Below are experts of layer 14 (counted from 0) of a mixture-of-experts language model. Rows are named router (the router's row for the expert), down (a neuron's output weights, with its number) and show model dimensions 0-255. Each number is 500 + 25 x the weight over its row's rms, rounded and kept within 0 to 999. Numbers have three digits each.
Before each expert's rows: a language model's description of what the expert responds to. This comes from a sample of Wikipedia text that the model never trained on.

# expert 27
It responds to: Line breaks and headings. Line breaks after headings, list items and infobox values, plus == heading markers and slash separators in career stats.
router:480512469537539482502481487528475513473504516544482518528514526445520479478508495495531512490482499490500479509516539479526525501507478441521547480488496540506532534464537507510479517501500465511504497489495446524488482557508513454486510537511465471450507481495490491503430489532493526455514494566515534493496435510513517503540501531511498538496509463514494495477477468517488459489526488525505491481471470468505492527502491514507491525526540469475493519494503504487520528486548488538515494484476478499473517479496526526510451435506540487535514501492483542492505513512501505483482498492508504473498499514497469544524484526515525489479490515535503470454514549539531483474571487528492499501500516479503499519501539477498444477467507535482454471542468528484498478528496518
down1:527498492526504490485483466504493527461551466487504495580494537529507457560499500490477491471508483491496489471512504485503506456498508505524515465568497480553479475483489504484515495544461457506536479493472502526482441490514549502469459493502484475485483506485505507523483486523481502480492504491473519463503458489530498496481524543459497465464462472520482508462507506463547522508497478535507478493499468479448485516525478508520507509498492509456495471537487494476468523491444517495469544447522550501483464460526521495505448511531469509535480506480516500499522504474508541510474513486451524490487555517512516493472493529463461533489515524511497534468501527470470503492503471537497492506472483494469477490522468492498488486520482478470497462475510477511496469473477474
down2:463539494518516523502470489480504468519499501506475519509511482488499509606538494479478497557511476511519495506540508498485536487496496482531478531496489472472505515519480478478477473491540493502478502522520479515517518508435474430497541526511499500478470514463542475494490525501504485491484493514506502481455519456476481551449507529491488505501533494492544496529526466472507497515469515505490538463533498474510515489513491477527525547521465483488559507480476522503503518507540474494481443536477451485507508519536528476489485499515467465492506469541436510499516492506488526502542496538512481492520470499498538542498523538540486525484509528503476508506463495515588494534496484522526474536477477486487511506486502499516509451529516485510524503520510515497516524480500514
down3:483473518480498497489475537494504478471483527529506503484527519535519495512493476514516473496441510514501447493537458459491526483478476517484506537484500545482502459550476527469467477492468491481482503520467462473501485492526537459486527507527502541468495513485491501463496458446500545487551499527511545450513480535529510483515492501466510489477547544482495491492529533493500478481481504501473502510547501517480524482519526493529473514485541511526523517517475495544524496502505497516552485511490466474438494544527516450518485487435508490483506504511510505517503510502502507533517485509511516519504493507504467469444533506466448475534483488502524523497470483535548470504536480516516477520477521480508441528496518535536499537465496504512510494455476516494506476498546534
down4:481511495496516507520500502523506515506499486546505475488492539447531457557494553540498476554504513533485491527493513524541490525475501502523489495490531507505480485501474491539522506497496507505542501509493518507517537535503509529535523500464473502508489424503520519495515442504550519502481494461511482531505497489458523503484504524539452467478452473506481500522511447457514536446517474510552498496513502507506506513452530484503522502477485482506464473453571458520508507497507527469516530475477512504525500488450523478542527510513500485488481514473444522492523466496508498481508501513497499484452535500462548482502487539493511481466480528482518511493523491493501501478503474544489452483471474483538517502490502554472454523508510509515454521477487506517498504470451501
down5:492462470481491527508518521465481508496533489489491529547484507539500458454503475489492541516512526480493521505462481482497485475509497490485504510529487516534522454487443497500530488550472506530496472541511504483451496518467504514468490492518492443489487498521521488524486502493493515491537507514514502507546493483460473509466520488526507471447509477526517500474527513512514454462490491494528519512515467540500550470474497468511536492506514475493449477528487507487508485506505456508484493473506540443518567530535481498478538515534489540493470506490530521485504521517512508501502490495505479498473462476529490496484490522486470492474527451485456484460456519533554508533532515496463537541507502476466499495507447523491514519485458496433517508515544469511500498471539452
down6:531506491486480464494508486473498491450467479506481514524497399532497477537487467514507545524501522506475510471514507495484543520505458564491500482487512478476482525530515477535505515559524477485514506490485543521466459533492523514496478506550484496511501509483487483513534524504474481477512500477498523498486480455549494459501508533458487521502502526501515464524485492499467524469493507503493482488500513516499483515477532475532495525479509532515510482482517463494506492506491468492515481509497486504513535489477469468467493492496472517462495525524468500496517496473463473468548524519478480483526491505456515563476560504470480540505515573534512497478540531493462509488513505500531519528502472525485543523512559507576495503537526519508503543494494472489534493481530487
down7:542503493502462507530498552548498476519471521494510475513534488522460488469526472479494557486489509527568519524564512544473563452503513491538500514521544479488487506524532492487509492489451500545495517492491473465485493486472471484520500512475491436515503502471467508496530510490475506553447497485510516484524518531488498495518536489515487516528499506536509539519514495475490481520522528484525510494492511463472477469476473487477510462502519505488487462482513496501535502473494497523537523483496449509511497500476467523484509480507482525468499510469554495501469451503564479478464519471505458541544506527537556518497504501454497497489506502532496491527505556517482544520486479504475520497486489476544499514485491486478518501487478540493490497492472464502519524543534524
down8:536438479503513532476508504467506547552507499492500523558506523488495474503492482539474491485510515499495459540483535511507459492479497517509492491512499523483517478473505506528481506482504518508513548529547460530463534514514498535496498496498536500517503539499493454512467550494456463513480450491501488507484518481472486550530491466545474496481473491502533516456527515477459523503498522504494468473509536482487497488479506508495515469478430508515502530493517449500479477536480448468538509490504525517502471500441505509517459497515469524491501480498530545509479514459471478516484511503523454497503493500514483503509530538537514484510458511482479534480523456521492501484524482450498520464522503481493430468504479505501514523497487485480444527529507477453466493490546496
down9:457485507470492520517482472492500494499531516489519541526497483480460539444482444522496454485525517522473507559534482489501513493524505510510455456524529529509472550514502527483476460501497504524495539518493486497516472517460509508503507477506453516508490494467461546520458501508476505483518467493526539474484503459528525470530485473502482497508515495556473515562491501511476473494500534478509485550540496493434462515512489504485491465482506436492486502471467492520463511487486501520492509520481478481543498489453551510495496476495510474484502494534488462481502484500479509438490490542492496480504553493522504518478470514533496523492572557514489453491478507497489491493489510538520485515514502478485529457479491492469517513529525495523527508504505466529489495553494503
down10:447483529507501483500499508475485507496510498482483493498484496467493519519465479534479550544553515484456573537493503484541526520486497512527515480524492496471484488512491515517513505476549571490527450506540517478550488493511512475469490515487537508498494456471472490522516472505511527508548505487447495509497485525502506506497550535517526470522495547483481507488491516567475501503512464486501517510530509469512533481420505462454487561562497453489497553497489514498485483493514499507497499525569487493533496544471450492520508475505496489493522514516525479508491496470469481485517482517476518511512490474506505515538438513523547518517509484505469528474475487517534486494492463479496516494481508496485537491504486513488502513514471501498504521536506464459507463495498490
down11:501514487537532526521521446461518479489540479463528526448475504538504468490461486483548498498470490511527497500496529488512508484509498492502492525504455480505491494530448514505499487467506512524506501538470497510467499512507463527454510509480442486541473494484505521523511470484467540475479540501491517525486478500536571545537512414503471488481502501486472523526516500482500476554559482484443473532481503526532516481499495494525545448538481529501487448488504482497484489466511507489502479490505510525487533479531463532483474511474529511517497477501463494539531536495458525466467519452524507526519491488495512495481537516469481500512511515476503509481470532501515550495515498526513495513476483453517504523517509475533508498490490501507536527474551504503496484478468501
down12:481551517531501517498504480470509515495488551479498478417506468551534506500472501474508496508523517529484448503493526530496531480460483467478519493493517497461475527547547524488517475445526490498487494483475508513524471476501496505516521485516498514503519491475479481510530533493471512489519500533471476504511534508502507463506501503539484523507507498518489519532474495506467504531488482487492507533509526470490505484495518508498517480551475513488529472514494451452482467469521483499502528499513495499555505515486456455468458503583486476471491476568500554484517509490515489487487503579482484487512469536470531481529487504513536489478512481523480553543520506511424475497482510508522507490516502482491494519478495467486532480516482498500480510510450532491511464507449492
down13:498549501542504544557497491481518522537520519525470481463473459490514509544509448508521477480515537521448505531474514475525459501508477506458485518466526491494461446495500487556499531534469467488526469490496522518468488508473480477519499478497492514511520550472487535488496458462504482522522494493490482460508460485450512475489458480527488539494515499480508503516510523494487486512513487550475468516495487488511503539489517506514502512529482485448482466495549517512490453519484506505516464472543505494470514534496483478495516519501502473504466511497504473452509481548486479504530485478514496484513432501508482488480555515477456497526516519531535538490478483499542534514503535455518514471540493547482507468502494516510462506514500494478490470491534498469451474465494507
down14:472486456558488458502489504498506505492490537542504533460464487483519505477486460479495485536526507480500482498526499446484544499482489480544483452474473468466541521544504506493482504508525495489545547479495500481517484521514491458505534493475505539516545472488494531539483538485499516474494522493517501478490488493422475495531495481501501546478493447497437507523503498468512510505508468458515526479530501545510494494497435521526538515494489550501487517478518537470509498470486512522511459489510522499517506481475492494519504506487498524512491513505559564498530524472449478521527523494490532506485506501463552525483494530484516459466487525523474482515507471535490475482479463480497507486549500493480515506484540556513504473491514519484467526492535499522523475512519493
down15:494488489498492508482504495478462486461494550507513493508504507524514505503465526494494439467514472515518495503485503495490485521490491546523508483553526497489496471487524532496508510506529496556501538507490538492486502502545500474501486494449497503492526521489520506476493533529475499509465469519481524499503514446459462490454526452487485480539493501477552517538505469550470485513492534522496504481497438516518505495476499520495507490458460533482479516519504515484507546476501547491503483544495519544469494515512496514518546458523486526527490500538512535505513526487460548556450529479506477490535471518530457412505494509434477483456498544488518500512503483476474506452501496503514545480514488506538528467506458518499494503499484529525515504510529500509481457488515496
down16:462463530459517531470508513479543466500518504509479457463492488517508465509537515441487491544478489517504476515573535457549533538524492492487505505536501464463479541501490486494513526483553503486471502488465538505497536522529461482549494515499535460492477521542501496477511527467510518490500492487527474519515506492485514513531495464483470498510532531462482535529517501492504492470480516496512467486504495498537503444489526492507510485509529469486485505471518472517484448528466516518497522561518479500519519511501505497504481546545488489460463484514503514526443514479466501527539473532463469457531510487516500525451506491491503505511486500530477489488541454491480503481494498467521496545499535487533500542518526507463533491488506517473520507534509476458508486486491459
down17:491513529494493468479498444504480450490430490501531498480469505494530498470484508472479494519471514501480489440493526471475500512560507527514507458507489456469477491528496501467502510518443474526495545528526522496541485526513482475522457546501511493489491441466570512515518528479532493505508483486523496496454472534531493488463536464491507500549522511499517513494514495484472502533492541508516492507503526484518465475531481483506483494469503552529550506514519471486487514508469511512470498516488489521532487478489523533476515478513520478517469467461482456537512539522509488476515466519500489497480494486479469517489539504507494472508515506489516540500458505492456510521539557510557453495486455459454500483482528482500476525512460520513493525507522494516469516480492509

# expert 15
It responds to: Auxiliaries and opening parentheses. Opening parentheses before ages, dates or abbreviations, and auxiliary verbs after a subject, such as was, is, has, be.
router:484530482533564502529494528463469519489513492498510501518489525481508498480509517474550512497521518507504473515523495461446561506516490476455476498487552506532470522493534489486519542540507504504542518493477472497489497541525522464523556507518517460480492490513453505516458476498531538500497496543510512502515447531504524491582481527527525476521485524499473504502471482519531502488535479494505505497503479524473464469549501524472533521466517458492472524513493513501520478476508455503515487495463515470464520502471525530508495497508532496485451465501521519466490503489480538475434482508508532502513506480498481478465516507471472498530501537486547499501481470520487479458494525509471462464524524489508503493481506537442513496490529543492470468519487488516500510537462522
down1:482492523487482521490497512528491462509534489452452482528491486502560520453490500521498476548476477512489528509470475549516492504475484550493481482534508528565506504494521500487521483547513522470474510494480525435518503485522503492508491547535465537510485522471540529538516491491568526504485507486470516489514515457563488517494538526480497531484538474513529512516422499524495498511481502480480517471454535515460493521486522524456481517505520464502525501517482492504474532463455506461494528522470495505484514509509517476499475521492519454491495519533462484501501484454453547461492505496499522499473490490504489501519539542464483561510522498507467499472495535482529522492493522510520510508456523479505474498482491473524477471531512493482509507506508499492497482506543473
down2:509497445465498500472531501447515469528476496503511486508467457502472488453503497453534520492504525539489499523545508521532485534554523467467495476529502519456503473503483475440495498501489520492482467461477497453539499538478471500492441518512561542486491502470520503473489499487466501464488454478475490515557470510490474495544492482514460498506489482495502505508514541514506495498528494486511466456534507508513492466450490506525507468514473533466521460483475459474474520521495521511514532465469457494500540494505441492473488499491519474536504492496491478456534519505491443480531467513519476512541483486517467485512490510453509520488480482513512472466527516550535500507519478503474489532521477508483457512483483491526472492499520501534495495486496491541514501509460502
down3:546500467485523496509513484470518506503485502467511496475472513490477456529507528486539515475489513496473522496529523515495508489468464482489511523523526508527473509558479484465475497492487490487544476485458519491511533525547504532497481512531491488515513481515494489469504528500528488470527485517508465463505489499543513507508488514426486452526513482505518536475476484514465510515469527524440542455479516540499460487486503534500507507534526486511515511487537498505514508460510522551546502480476497517464474491467491511484481482479500462482479507520522491530448513514470499512522508549459492535485509508498475471481487530488459567511490512552450492497528532492494535525465450459512514533489512472480505471544496490457493507434456505503523511497474486491479476549466490
down4:498494524465476498459488478485515489506499521486548486510467524482534541508480475497498487491478529483496509506563511482559508563502490489495470512513512462502502498518492495504469480481473482464537532492458479448537495478479500530492464492502498457492494476495498533515463556480455491505501489471469483505554449510474518488526528490504485563448475468491494492477498480505443547479507495541463473529483534476489480529502500533485498474507476542496516479459437517499469485462513458452512495523491538483476489527456456508488476513485495489500505503532519483496505489466456500490489493500516495455480518552536529519494505486502504508489540508448495497495510501491555545500488510470514498488503489495505460497498469484508469517459507485517513486503504465554532489541513475
down5:499538495512481484505500479430509510499485470497466476502494489441470494512495495498509479513553456541507485550515515482493501491487473510475490454512524506512471499514490517511463496491508522528475466482533453470518508529518497520491553478440515515515457486462487542473528528501490520486520548501489480488506497480525516507522469450542493514548528480465469517515489572478511530496483494472494504493479495493490478506478508503512489444464558507510484493487498500496512477549491494508525481511499475479473514498485492529503492481518518468471501460505525526488484537525432549503422482473519511513511500440501505501487557493470475519492516503501487495520516442487513510523469519523507503528523532538515497507509471537484496538497504524485512500525510470551485513488559533
down6:531529488538495511520458521521499491492521516529474451541525497514478454528515527473506509481500490502457547510537502475521490497479503506480495466482455465522504541488468583515507505479455519532512522507485484515497498506521487495515484493539508498531519492491477513543518487526489513490518481495507491466567491523473501516509529468505465545494494506465458465522530433519526521512510522511512494485502482473476417520503484510529540521518482454503507482519551497515473498460490472502485477472529503488531496491492511508464501495545442459553496475476471536522534528507545495506509471529499485541518508499543493522495507478529509491512500502508515498492501528446449521484518493485538436532468533513539463485485536515500496492501510458490491506497507482509507520506497496
down7:512512459471489505502497485476535472503506506481483491477461496475483501450509498507520487526446554515503510531536517515496537510519480500450521510536495522503525495488491489487476528453486519485477517508480503532478528518545532490486477498510485535487511522527509483512469451472519514514486505570483523457485491509487496516463544475506454440505527495492526577506483442503464510527509511529474492545439495516506452513524524528508487507479456510532540500491500513523481505494486501472475487481522523530478484540509489514524480510516490468550481516536478474532493485522469516551550498509492516471510501479497514466504457534540535494491502471519529503528538543497502486438512484480465514514487489484507478511473504452556468498478518529488488457495491493477469509496503508
down8:549481500469552519559490517489518519492494530519472444492495465479486462500510519557545510478534446475515506510450504506543524483461529504538523460458440511526499488498519486515506495555543464450539497524493470528489495505508466469496498509530522478522501520520510506481544466475504524503464476467523517490488509505535505476511495485469525491567450509501497509492485512460509484500472480531500465518471475520525496496525500460481499533523507455500499520488471486500503438460513503509493491495458495523482516479494507496496546512519486504497496494500509544536512546482515474499494501454493490501488528492486519486523533526491540526470549477480529505449511519518483453497518485506497461487519473516516500503476534478478494470528516479446494485485477529500528511467477480
down9:531468489534506500491506478526483456500521455481570543501481479532482514488484510488471499540452531510527471468525498482504491520510472535467536505484514444508535512489503530522509441508519488507478527478524516505483528492493478478523473530490505470505514496474549498510543503510519488508496516510498514461483457488456483478495449504504472537477501546514495491450478494482479516500471499494468492472545489530513532530481547507443539480481493510461520553475469503511523497498512556511522532502507513451513489533502498488511484516442492496455540485527510477527483488560494486511517458501491491502487522521536528541489513492517496515475519503531498457495520504500536539497508538500507495504475465507459542474495488519547503489488532503498517493484522446442513514473482476
down10:529511516516514475519489479513512494524493490504533507524524481486527515487524461541512486514494429479524477485491520517516509476477539504538487549475539446494493513460497467529488477516536459470488556490505547512512472469440497543497501473461485511500500451507493468493482491467457521525515568492525497488503475529491473488512464522499494488479484497466520555472531519459501516472515522523520499547507478474459485498487486503529494528516483453450514477487453490512506514516476498462477498487501499479505514523543492529483487482489453475474494508489493469529478519492502520511495473547495535472503539499462494543522445535461523486487513485507505513529518490524455481497524536539516544476492472520523530511512535476512490501515487508457508514540463473515506446496504499
down11:477486491491477486517503488532471570508491516485512522501505478491539534588489518534508504511506474484512479490507485503512480492529527476503516518476505524526478516495501482476559532498509514482463480495506509524521478461495550486524499563524489496467526485485481508481515479449550510477505506497501494465474528514552468482465512450451523464461501538490465520493502521500496487546532500512491492497518523483514480496480471535548511509524495479516512514518493502478536496536509501511482484456493499483460526437472533500522493459494523516437511509496476473480482487502480493508478513470431517505475481483484504516467534508513470517488517461453484460481528526440463486509509496483502529522473533533488500500486530544441503507513468458522493497471536527490527497504504486
down12:529500470509478543481496493453457478515494432519505482508563462498470507534509485513504500508499479503549509530526495496511510486462450480521505497538476495534514543544506465444493528519512524571517504540505494495510537515523475491505466535564474491489449525500476494471484515490507471500526504535520486459478500480527517514478490526496468526470498512489535459517506516497478486534514487478504522540502500515510509499460504481522521483444535481536517493525505495492517508523516475495511476496484503485464522483460522526496483531502475483561516456469537436540483509475480483474486476482497521503541495488447498492503495495476481468443461462454507550484482494464509525443504499507511517483505495516501522492495500522526481516536540505504467490490520480480501481498490504
down13:502489541502473498542506489495483470501509539468490495499505535489538505531503516515497502462495493481449525518482478520496539487502499476506533522486456537448491528479530474499514520479484513464514455521526576490466510484512508538507504522503497508465499489484480483497509497459500522526443512523544496472462496534529470514541480506535515476494546519468566512526486508525507526542478472493482544530497462517531451518540510477491521536525496510472516458476513480525484520491507451512451503503533504482452512450487527496530491521478469533548482490488502511513511514507521486523499513495469521487510463479528505505514532485563492486462501515541518544532523493534506483488459491527523502506519503525461503520453465517495509504514517498454535484513498512537525498549494526
down14:473465499486519494500464510505482482500508485501504528495494520480488490449516516539475517492505490526488536506497499491532495506530501513455539517510533470496523508482482469513541471552561559499497549478507512511519495499488495525551531450466515504505519511538519470517493494533518487472481475511490546505491525460510485472514487536500479480468479472516484499513525494491501491411511452454499503536480529518490560544504489467495502476488490513548505487456519527516517537504528531528493500501469499443519499540535479504500510545504546487493513517566513521477495475475484502497463496507496489498486490506518469499480492478472460485515455517481478472477475484487471530535511489507466469494534517490460500485570528497531496517454493500480479499495462487514503451512453525
down15:452506486509502516490494486513487488529520464551520500520550510502525499520496535494511517469488481499554548513468496517499505539484524479539496499493474560463516509507475537503449503479508514480494520512481488508473451525465493523521501517516493483471465498537501530537495492504526466524492486507534464474523536505499462507525483457535488460494504529565508510489502517494501460494454514482457528498479489471497527558456504478521484468531484494453495537478530465464500518540467514540486479509489503475503517477497518521473509491477506549553494439514475464519528498507487493509507510504522502530475496494526445460485461481493513484448443526466536477506493490499509486523527492465501512491515495471554531466526548496481514503514526537516497488475468483496513508491539510
down16:526499502485499503519485480468526496485459444520490514496480480492482527591530518500499508487462492491486519501493488532485462500502518495467460489477478475524524511515502517493520541460528483497509522528558495484503493490481502505474557442531503503529527515508485537507487544520533521489494488535513517518527531516519542518529475520439504506522496506531467517504545515497539499480474528463528494524485526531490498490522486510465519508439518495519495450499493517505485498500502476480497484517484507491487525515484465506487499501497518494506506490565538485494511485470498515468507484513489446511438493572503499510503511507512501491465482495470518507457509471468508488529518520517482463515527544539472509534527545526516573529489491456524480527493514518545529532522477450
down17:459510516517468483502511539538509433486512476510507505505509504485464520377455483496503488511430502472497502493484486524548509479515495513506513513502491516460492462529508486514483487473472512535520484503485510490502475484516468549477487521468495496521556535503515507517488505494520508495502509498472488503479502508466527523499508494546476506480448484474502516504489516538480492556481477523458507514506510510461539553483515440458536492520494539531522525503551527479472547524545524534481532479481482510485478499490488512448482532492525486496504500480521508505508518511511491518494532501518514508500498494495501567478502472538501488514542516510467518527492517501485500503464516552494520524492482501528477475484499459450498487475502525496478500483520560513496515493474553

# expert 6
It responds to: Text-start and quote pieces. Word pieces after opening quotes, line breaks or headings, pronouns in dialogue, Japanese byte fragments, and table divider rows, such as we, It.
router:526516519563534489518543503472462487511554540501511494546525508498505509472497479530520510485533508485466459493533566480512503499505458464488487502477527521515490489488526521505477553479567522534499446480487492448518502534518546479509486473478506472460500511559473490490448471498499512479534525558485472490486477536487543512530498552483529492493523546492515492489504505509502485516490490501529495521529515470542496469534485478472481527510487499493434501499507471509513479475520497502543468506526467477500493513509511489477513509497481477500486495511487517467474498510483530502493478520479525507518490486527543569521495485512489463532542512509494500499536541530511461479526502522480483491525492464537467471478468481515489482482535514502518476504519501455554531498489489
down19:463537520525527464521483500482505492501479495488511480484501492472458505482503504496534453504526530532509483518498483492455488488505514470507494498505510485540473491466481450473517489508503493488496513525474531512492539525505549493531504461495487486533529491471476500519488529512520486464511470526515457492465515501520511518513481509516502494535481511546541516524442426518470496481479552521506539501478478511491469505465535460544577546452519506565504494480496468490502472493488497501504514512523496519472493481475511468470554506471509526480494464492585507510452494501515532495544495478543517533506512550493508493536476518521480529476514491551516522474478481515492482506466471448500542495503478528499484503489518504516466545498510505501525504534520519500495542501513515
down20:526525492521498513555517444515494485513483481434553465517472489470453494536503510465489504542564520486514502507458494527512500476520524485508510498492522462504491456491503490493463484457537482513519509467474476490564514498521488515528520484481507503522494509554498531513479475506501511502505494521497521553538478450552498512497479512535476464478465451455527503489487493505488474481522488492500500469503489475507551508490474530486542451532527514493552507484490497486560522488503504489483491522501525471515463532537506524537483497504482479521474490524538494453520498495517509557493501518499491504530542522449456476499507520532508534526522491527519512542498480469484476489514475507464468522500486505506447525483512538543476497473512522490474511467511503505514481467518490
down21:497528475494489506515501479483492487520505519507527503474531512500545517548489535495485519446520475472511457481491475493506483567495535485552544518452546531505498543490506516457498491500520491464517530519490510527528493487472518529490511473464469504469486522494489536507521532510463487493455425496482528492519498449476469474535464494519471491471516475556504536503495497522499497504549485527475501507484485495531501506491477473502510496508496516516490524496465444466525507513492511504532522448501515483501489484525506499504499515486498527518505511491511528494481509515493494537503461478501508529499452491502463534496491475486454509477508486490507502492538484486524474479543547496522561543543480519510488527482471501516549564509562484507509512471518501463571493506471458
down22:508496469507492492476502517493542499449490466477528454519470450508458507459523468524505468506532513517519532531489508516510464523524542474505529491459505505486566464524494528525524498485486450528489503494462488522546499488493484506489513519505496503512551479560484467500488485487476499523519480503474477506517497520481512505511464488505476497495464507510504483502484508485435471505491496448549489455494497529522521506492523506506505497524493443509503466458539537479531508536455512535502503508513521478518485559506503471482526506500519514499473519509528503515529520492532510484546455526506471464471527519488540493510489532468520524526486489506498506511534480534503488483458527476477509448438514493506506517532521541520539541537458511541483470503515499430504497490483517
down23:529491499482523456526477434505484501480496515519470485476487505464483489463527536505485523504438542524478503492506476500478452464527523493489477487499525537485487506497493484498470494499493505530513468452488502472428547513497485474472482534464504524452506518527496492494454502543511518500495470487482489511515510484477499494511503511510479505482499487533481569496464471503515479518483470486465468489539496464492524499511462469479463476473481530484483510499461536499460545505505503458465498513498487470526512497466555486499552453513538497512466504472472478477478454505523492501519481523517482486476487485468506533517502468542519483476535515497508482489499511540503487511483471530470526562534473500534476460497458486516438499518545510531474529499524510488510480466500475
down24:496507517465513497547536496497559532503543511499420503524518522496495482534477479482470505532468511513513492514517545521490493474511524485524483476498493500497509458516484503465523508490496526475532469509500503509542516496465471496486487551574505524546529471492515463477508479482492509494494460506479509472508470493542512473443493455485479511543518487493533516498492542487473470511467502499476515521475499470496512492476471479463531439495515510465514483484451525483542453482478528500512501528488486501505441549487528527482488511539526519518489501497511520536482481479469557480510446497491527532454498505514504528453527513498543497495479491521494512507503452514522514464498498481517435452498518500517517496490488522463519495531480541509525484491499501513485494542530510
down25:493482502521520529514488509519491470499503534484528508521487449516462510514518509499481487508487507462495502519497451523542504439457528496457500489513515491510503535490534544466534495425510536523518494495504507490542503479484482460516502555488481481535488474539460486521493504506472493479440535513492539470509510465482532460486474507482475490499528500518491487447515507476526511419490554544523505494459501518519485500510509501495487469527488564540501570541477518516515522529498495557494487532441472508494503475530525517514512513522456491477470472494518533509483494510521478504484475494497475552518515499474518522510505502510492487450506525538495465516506490531467472507504461540506518512496513508480489485496496479465540485476522541477492502533502482478499478491476519
down26:492495569474455500495499502495495501555512563514504446503464543551516522495496509487506521508497498516504453475449478491498507503494491509496542503504495478472438490522522500479525501475510526505503486526508533536524476496516509514525526511526476456498481486508471475523538539527528536526453490487485498496528537530477477483469521504504493501512513470486505506516462488552469530502504506480497488502476471489495504538486502505492510551502500556490524538499492501525503562514501492487472495548492503500508530540527483500508501474510509521531462465506470498472477469495527510551531481470513496525504467486461503542487496503527536475477503460485482532497496512436518492509536465519467483494491467546560494496492501465507498507538450543452458511500474467493468495453507476
down27:514475501509485507497487555506470461503456519462516503478519565533512523517491514521520487509534477475480465505523498514536516507486484504479528524499482502504500485481504491480527490514466526510508486542507510586510490517490512464509495502523428489508500500485497485479503506477509533490493474482461499469503504499467496511492513505563520484509464490490466503518489445529480536564460493530435459507492451505467499513504479511480447562482526476520507527469478503512466485511469511465504493463491490484447448499493522494487463486508517503520507433510497509453504555495511524471511445493523542510486499458447463496516498516487543485497505510495459512491517506474490533494497502496521510488462522538512478507520517473529522461482489506541485474521484512537513496500469525
down28:481485469518498485496520491501500526507498490503508447479485447507523485492505491475507470583479545499473523498500503533515494508436492458477484489542474529485514483489459535509525527508463494496534507508455512451520505537488509495458472498468463552503531502532491512509510551522516490470519506468477495503485489475514570550471527510526476529521535458475498481508479500480497521493495488483519490485483520538512505511516545477512493501449529513470479520510536507524526508512558508475529510495463507515497518502466522517522501499459502487501464468509490526513493509472473523465497468484474545452487513512481463487532507542496494481515480477538510518502530508504499474492555512564499495535479519443505464495494462475485468451485468522499469490544502480479492499487535484
down29:525481478506513444486544465510496530500551503506512524476489516518504524511464489511509493486477512481470497499547502503498484410490490485548498525535489489493497500498465482516457475513488537482459481541505504503454484503528487494437467518493474533500511527502507461484518531503498482489520487470537503469450534504499479483484502521489525496483514535503517508511538505471472471436526524491471476523484516485521510495501540476464478493567552517496499470514487507490495507522546505488524508449486510491486500523512515516496454506497504487502550480502448498486474517498537473500518521492516512490512516509463465493508502471499498484490496447573469520488551541482494490542485531463465503480520475515482493518462589530529520502499480494501464471478514498490501492538507509
down30:470502462481528499508495506470516486488473531531503498463465546526515476515508505531538543467504477536530525497485449527483484483503506474488506468557503534555490486459502553534482502496446541529503501516516524481496517499505519499487502465530512509507474492488510510506456493462495520489502528501474470522477518530498523523516494477515491500502540512477482480477536528497477520477497494500486527553472484511493424484489476531547516534516484508457514553463491494491468488457473463475501483452468543526496452511514500538483480533560501504492508499473488500484544529540471499469446502525483476552515515473485515497517569558501501497523505513481524500484496504504504516498527496483545507509507525496475468476476509511499469536466499513468505452494484507504476500478537492
down31:507511534489517508500463474527554500518492500509507494478504494548510544507499507484492495507501487525478497530506481512473499487484535508473517534487497496496510513548491514516560480497445533499516522480509518492477506539518491554509489438499540484540531545501493509498493451498482495548470447534539554516499554493476483520534503519481504475502514510521488495519545456498503513489518500516440523516477499524532464460489478490521512526555486471505477543491509511480453501493514462481487508496510489471543542503453520496502519490482478507469525547497501490494493513480511500494474543551486501524485513496504508499506527494527510514544528514522527504538478492522562538475495545490534463504505524517497495490507528517476550520495468523537495509450537539477561494477465528
down32:559561526509511499512520453500493517438481500492459520519488545580522499513556504498485530526471503480496482485510482500503491494473487506470506500486473466479476459545535530529541498503513514482477523452466507508522546506437504517503527495522551507496487489513532512497545472475498532545531474520491473530503480461508517478509478566487504519489501520479500508562506495479494503473505493539515473481500523531482475472502510507489478534494514518529486496521491456505548502482517521514517525517510484512484475513510523441507452485509485495474500542517480513501524523501537518474486497511500480471514500502509494478536486514482461513497508493483486524515497494530501506454511507481540506482473479528541481494497500434503532478493498451497497507515494485468488543426487555
down33:474507494534482523480496514459503513492543505495525509474468485495532474499496510460522446475506489513506474497475518516499507516477519527491463510494484469507525518510492512492449498480487499525507469533537527518510478555467453449512535530524475547523514531476536521494478511528478506505482506496508507523511483499492481517480469500513458531531500466518527470490493473488473561454498492505507465515507548484527560498499536498499487529524497582525567483516507506479479515485506502498469473495551532458508516484533449447471507491502484521471530515499478463544512486498517467496455489520512458517518504455500544550466487479516504525479504513536495485519477484474524492477466507472514491489460479500500482513536502474508465483478568515514455461508506512496482487492525497
down34:482500491519521436515496504539500462472493503502477504499476524484516507513526454491534504495528515482452503503515535474494508480488447458501458517524507530506518453516496497486501522495513508487450471514508494499527518490499508510495479473482464528475505480531478466511495460490547446521494464506487472516523482503505532523521480513495532494475509540486502564444538454498480489504538500515521454460465465524524533489469492460502484479514527456498493473480531491536460481530454509546500487508500464538552522513515491471483513537476528490476461524515498503521511510456520501485520498516487519523473475498469485491470485495518546454480496496468466481438529491527506500526481514506478533497532516477517484508499464487461522486471441495486476541494532516544510538523523518
down35:494488520524466523484544523497470498476511494440515510526514539491490527562485495481509563552487475500487496509476498512501457467496526519540522531530455499449453465463536492509530475493480482521475477466497483488503506556500490519514466475501503487507478459501520498485499466557517489459526512508505474463450486480480451497483527498486501492523513480518538524495514494478524487483501514505492510501490493521464518500476483484484484442552474523542494471481539500534502528526524494522516514496503510496473484487457502533518530506482480479475512461509540479508489490495513494479532514498465519480571495530504516555526516490523519534472482487488520508464531525456497542535480508516504478489484545463484487497436484512511532530488529488490491533498521485475457499511481451